Weights of a small mixture-of-experts language model, trained from scratch on English Wikipedia.
Size: 9 layers, width 224, 15.4M parameters.
Training: a variant of Muon for the experts, 658M tokens, 5018 steps.
Below are experts of layer 5 (counted from 0) of a mixture-of-experts language model. Rows are named router (the router's row for the expert), gate (a neuron's input weights, with its number), up (a neuron's input weights, with its number) and show model dimensions 0-223. Each number is 128 + 32 x the weight over its row's rms, rounded and kept within 0 to 255. Numbers have three digits each.
After each expert's rows: "mostly gets" lists some tokens that are sent to it at least half of the time; "gets" lists some tokens that make up at least twice as much of what it gets as of all text. This comes from a sample of Wikipedia text that the model never trained on. Tokens count by the router's weight.

# expert 6
router:168094112127086178145066152098181186175113121184151082135133147161115130174109074085096146119078163118104111095122120095078145160093139074170142158071125082156158062172119112128149152143152179095091126141099071119121123141057131086156114141124147117152080159120123111131101115152097153116136132130100118147168136095151114093144154180112125130105142172169109094169186102182151096101111095135122124081189134104128132112144104146135130164084160084133166162108106069133112125090055074200148172140141120082162153179124118093104105086125098165141144190104205126110111126118124137094109174140090117106118127160161069105140073071131107181124124151137112118190124197107211137170130
gate21:114123113116156096088154140182077167100106121171145147124178170092156193108211091106124141093148114120098104084150091135114091159172161095136116103109157231117090158116085065107140173124176110176078147113091157187120129100094152102074126139086133133173182112112168116155124155181147101106100125162099109212164073115100096101172117137143111174117184153092149120121122092132135099135095118097083120168153111177149123148131129118070134144135126120181162085121155136070084171129057144108173155187116110123143176102135109114143107121094099074095148142072126177110152142145104096137159117152098090116153134104106171170156192085080146122129154167162124143109148152067113134084169
up21:113093110082096135166201138185118133151142142157112147079137106087157131135100088131105122064116160132156126159090096138163092181138124168119134205135145141151127122148106151125137135151081173164116160127118121139129163085125205089098111139151130072121116150133090159123126141144161152125176079114151124179128104111157098100211085134156092096102161202116166146153134115130114097092125142065104044065095080111118106167157098068089178163143120162161156095118097154071134141070175088125067139120128177107123194104090108104105224135052176138098109133128136152165164083161098154159150141137157097093154129135098120081101113115137113076157157119168102102151118178171130100118117
mostly gets: " \"", ")", "\"", " '", "]", " “"
gets: ")", " \"", "\"", "'", "]", "%"

# expert 15
router:044166127159109131135103101184104067132113124135165209160180182060155146076140144167104106138158154134109134102094136079148118124111148158108120157144144096172117168167116049073122172157120177147153128086127096156149113102086207160155160079125104178146155097113116119123095127099183112149125173103111133094108119100125090084131072152105129140093155178103128147100162096113153150103136157115175080098158079112107078111157120123142113164087083092124187140152142151149085134149080074084162147125077156146149116119182153186121167193134181065157168157106113151144158074109159116108132091165133181128157115141132102149122177143108118144103124091100072161093118125115165197132084
gate9:122058118114122098111127169103151084159164146113070103092125136086141175123133166205101108095121127106100164139164116139125137175121172125120139066138076144160147069086127126112137121176099127065139163129112155184111113087146118135105146067160146164151092138148148161136070136127035073096098104097152166141084194102111107139129112147122123101139087124149076123140142132140125147112152125097118180197176163111085134140082138112183120130154165219101125111150194146118129119093174164094140162135157144072057157103161174122111110117125139069201198096139081183171094112169166099144109108170151180151105081136099093122124170140167160072132133171120132094136145145117131116097109
up9:103092179149146171111146041105145156166150134071089100146089137157180045107124127162077207149092087189064177120195110122069146173123129099116174157153194086158133046130101139158089119122104133108135111090131127132128135095099161092146125141100105115107137138115136166116132181143215092145103119130141120179149133139161054101179083122104174105151099182165156131107151121125116137157067139124135098129055155177115126055061128181129067129117128180104085115159085138089180155145163129115091116106127145071104121139155093153153084122100111108161103143158131123098129132125177116174166130117114137121145152146137169176157125148145107136120129122115127092151135119083178099104159
mostly gets: " the", " his", " a", " an", " their", "The"
gets: " the", " a", " The", " his", " an", "'s"

# expert 5
router:064130130183185105067133158112117131057142139130092096127138137122159142138125126088139167129157147092107055160090080118125126191170108147173169132099161103113153127124156163177093137115101128101172112149146120111098154127116123113094163191151079129082147120114120070105117138094145102124166105120121089143141131156156109139146066088103094156112082159055165136128131167137109115117165157078173137132112052130087161131143124168132125151149057189147082083127213098123149156099190170101163108130078131187137133088091085128110182081146118115111128152094100147169093122139175156107148081138099176139122098198064186101161170131148089111166127193128115120183124147085095141079106
gate7:124098161130139141110110152134156165148122096108136083152169088126166126169181148124142073104150119141134123170128097162139129122069105117085126153111070138092110126157160142138174170122226143181165102149132102127105133101144117101125150152130139136155112110109130122062122123196114164084172139098120080106133149122141094106131109100112110080153146122158099138140177161087220122092116125128120175109032124089150174071162145075104100124066153133129158090134105103123160066145097159096131170090113128092200094099121165129158062093097165140142151120191114145131088164174142142053026124167140097140042114144138141176133187157141174079097101133129135168155123088155144142128123
up7:133098177077068093181128136113204110151167128137084153152120097111123140123189125108147095138094104073122101137161157099143102109161133137091075133156096159134096052168155088128149110095084177165134124157177168142104187167121107107170088184102193150089130175059135131143132114179152100108102119159142140061150129117098133195110116095122161136081133133147050153132084108164136167053091146146109121126114124033105101132126129144113129118142139140137078155139182116100123112135158161176112091106117116030167084093157108144172120183083094139106156112128100091167156136110187155158152140131149132125170156092166106136140058130101104143128159126097127129173132080192106141141123
mostly gets: " played", " won", " released", " made", " held", " received"
gets: " |", ":", "ed", "ing", " on", "ated"

# expert 10
router:159112165165172135159162122149133162072103147129076163117090099148103144127093111245151155133133143073108091132191100159081141165208177175154119147174117144125095111119170163092099118077179166150129125067107170132142120090176106166066120144142148157132165084197123071164114162102161099141100135165164100118123099157142102140130135123125138131113103144132170156142109142094136190110070136113095134099132071072110080095115144104088121173140100082165104100130143113071087166155191178085159114111108088180099108109116129093119142081120115105113120128094079163068132095129130168151123071119215109178127141112128137147130102171159134129097113175074112120170128128109122148164080
gate10:141143198116136183189115105128093116090153130061112071131067148193160102110172114185133174104173105126147167091134156153146097058119115151108106128077095140164131134105106086081114120130076118165132111088106129121114112163145172144089191126111135144114157122116130099116119230118116183172133086164166144173148171142163140215150099063108158119154122118142110138231120170107155145120155083131122143144108102179073077144155080146105114153117072110130130129084118135101165108116102132096124168127123144098061116148072144101129122172090164168147130147123168100051143160140172114089194099088182113119076113114113150118154099151129106161120143112109171131157073141109137102133128
up10:109129080155104122116216118145126105120177136095108157150119097146127160170179131110166097126107130149114151135137068117144147116162130095100080088162147111179155100132144184086121085058107176101158105126103180131103145125096152165164105115124166123186106185109149124089061074132212124088147102114077141115202063128149144118136185121132102159059136149093157147048177130143142090127080163161185139122152098146157183124149130118099149074113140146119124105140105094132110114155122156088097160113117125136113115158200136185140082078144057059114216122091117111124097130066136187130127107200108131119132120140103154085098139124122155136087160118137162085120118174150126129153136
mostly gets: " of", " was", " were", " is", " at", " had"
gets: " of", " to", " in", " was", " is", " by"

# expert 3
router:165116135105106149101146153142058174127132142186109141099098157126099100087180131145123142081120159113158121089116140070132136100143135113096169195176104147111182099176073127086134170133125100149131144117125098131137095114065131064153073165115087128195095126110111158123097101128113129111081095112134110145171116086154142096099174159157186145122143124140123103153100153081130111129116090147077115103156117167061164165104160123120138077181155137152160206167117086110166131142079106140072136125073109080189067158139128139118124186120111188133180115111102189153089109107161185169096125137157150127086141143171117143089064050118093183143150154112141127119163157105227104130124
gate6:161106162143085084123044129161144106172121142100117124127134107123140102126132172127171148170101114161165083116156088130101130153170152106116082153189161126120104146184103127118127116163162157165117073104127097142116145141133107055166139159060068064154125094208129088170145120197100107194121171136144146177138135120138136142027070157111136115127158130149117103126120158119110173158091103169118101105078131127174144151138110106104147224088122115096133102122168122164108129171100111091139105137043139124089160141132114144096142108091072110163166148133161144153205190137135135125158154119125124105158117143087116153125147140117133179162090065089050083125113206091126141114127
up6:146171107110136104147146140064152159105164143099158161084137151102141112069103164122149114082095098100081168120147175099114116142142112112138156094081154106216136136114134109134141127130120140135149102153154171091140097090115107144084122148161175094104128069123167130118134120093145188102112098154125075143155127108077118186185138123141120083114097144134181169163121120136131159117101224123099137171187122107136164148090125127142156076132120107106148126135088139140104157127098151131112136092101164154215105200113137098146050133142091051124120162101160060084102157075179130138190159131107112097093220070081126162162151115072120151150094082159125179099188125112120090161102
mostly gets: " and", " or", " but", " &", "°N", " vs"
gets: " and", " or", " but", " &", " de", "/"

# expert 4
router:152126095067087195108112126064182180128117171084188115091115157109135138157151151136110158099099113149081195109068145154104135134122120101167169165081139120151143111211158130141133142170085099114118158073110081098121152124069186093091077109120102111105112179117138110188093104140110078164090124119117132130181131107148145130153076208150167111148096091124142153157139118134083095111087080131118129074150125120139193213117074142161097159114133115142125144106098142153138125101108112212111113141119097116164133160143133148094074130154080175117133157111179140121060141111096172124107158096088115070103106175147097154147053157122084139137125160140116169137139196121188128128136
gate4:148113099145122132165133089115152160180142144036137126148151055137147113123119139163097141160069158133096148122129129142189083080061118058143167156157135190110146183139125150129115100092125151109098136169160151081109123115158137106094170128155130145137170100137082094138095109058159148128128096160194100153099144212138108147192042084192101082123093108093159120116119150146110156102160133124128108111110137177137177190159127079103109108175117192163097144133086121099163110114130109139204155072142115162101056109128122131152146170165155155114077145138089145127093109131137155116151076166081101127090087094088094122159175126157093130137150068155075092149143145147137099158143
up4:170197200129095080114115092112063112135133139087086139108149085115136147164129137129092157136153096122129143171115074162166210122121184149105134150118164053094065145115167127099078129180097148128117091090172121104125181109151102163079150158107150143118097209134126148139113159078132153078103122102149133166099156119123115179153101143094120057166090143086097066189114053069124138073139144151124189093140186106207128173079150077138093136149106148131116108134144156089159147102095119142150088183143128183121149140103086112156090137124155194086100153142095136115134102132099170105127124147137160102161102171183111196117133129106097142142165098113133138131128082122160120144135
mostly gets: " |\n", "\n", ".\n\n", ")\n", "\n\n", ".\n"
gets: "\n", " |\n", ".\n\n", "\n\n", ")\n", ".\n"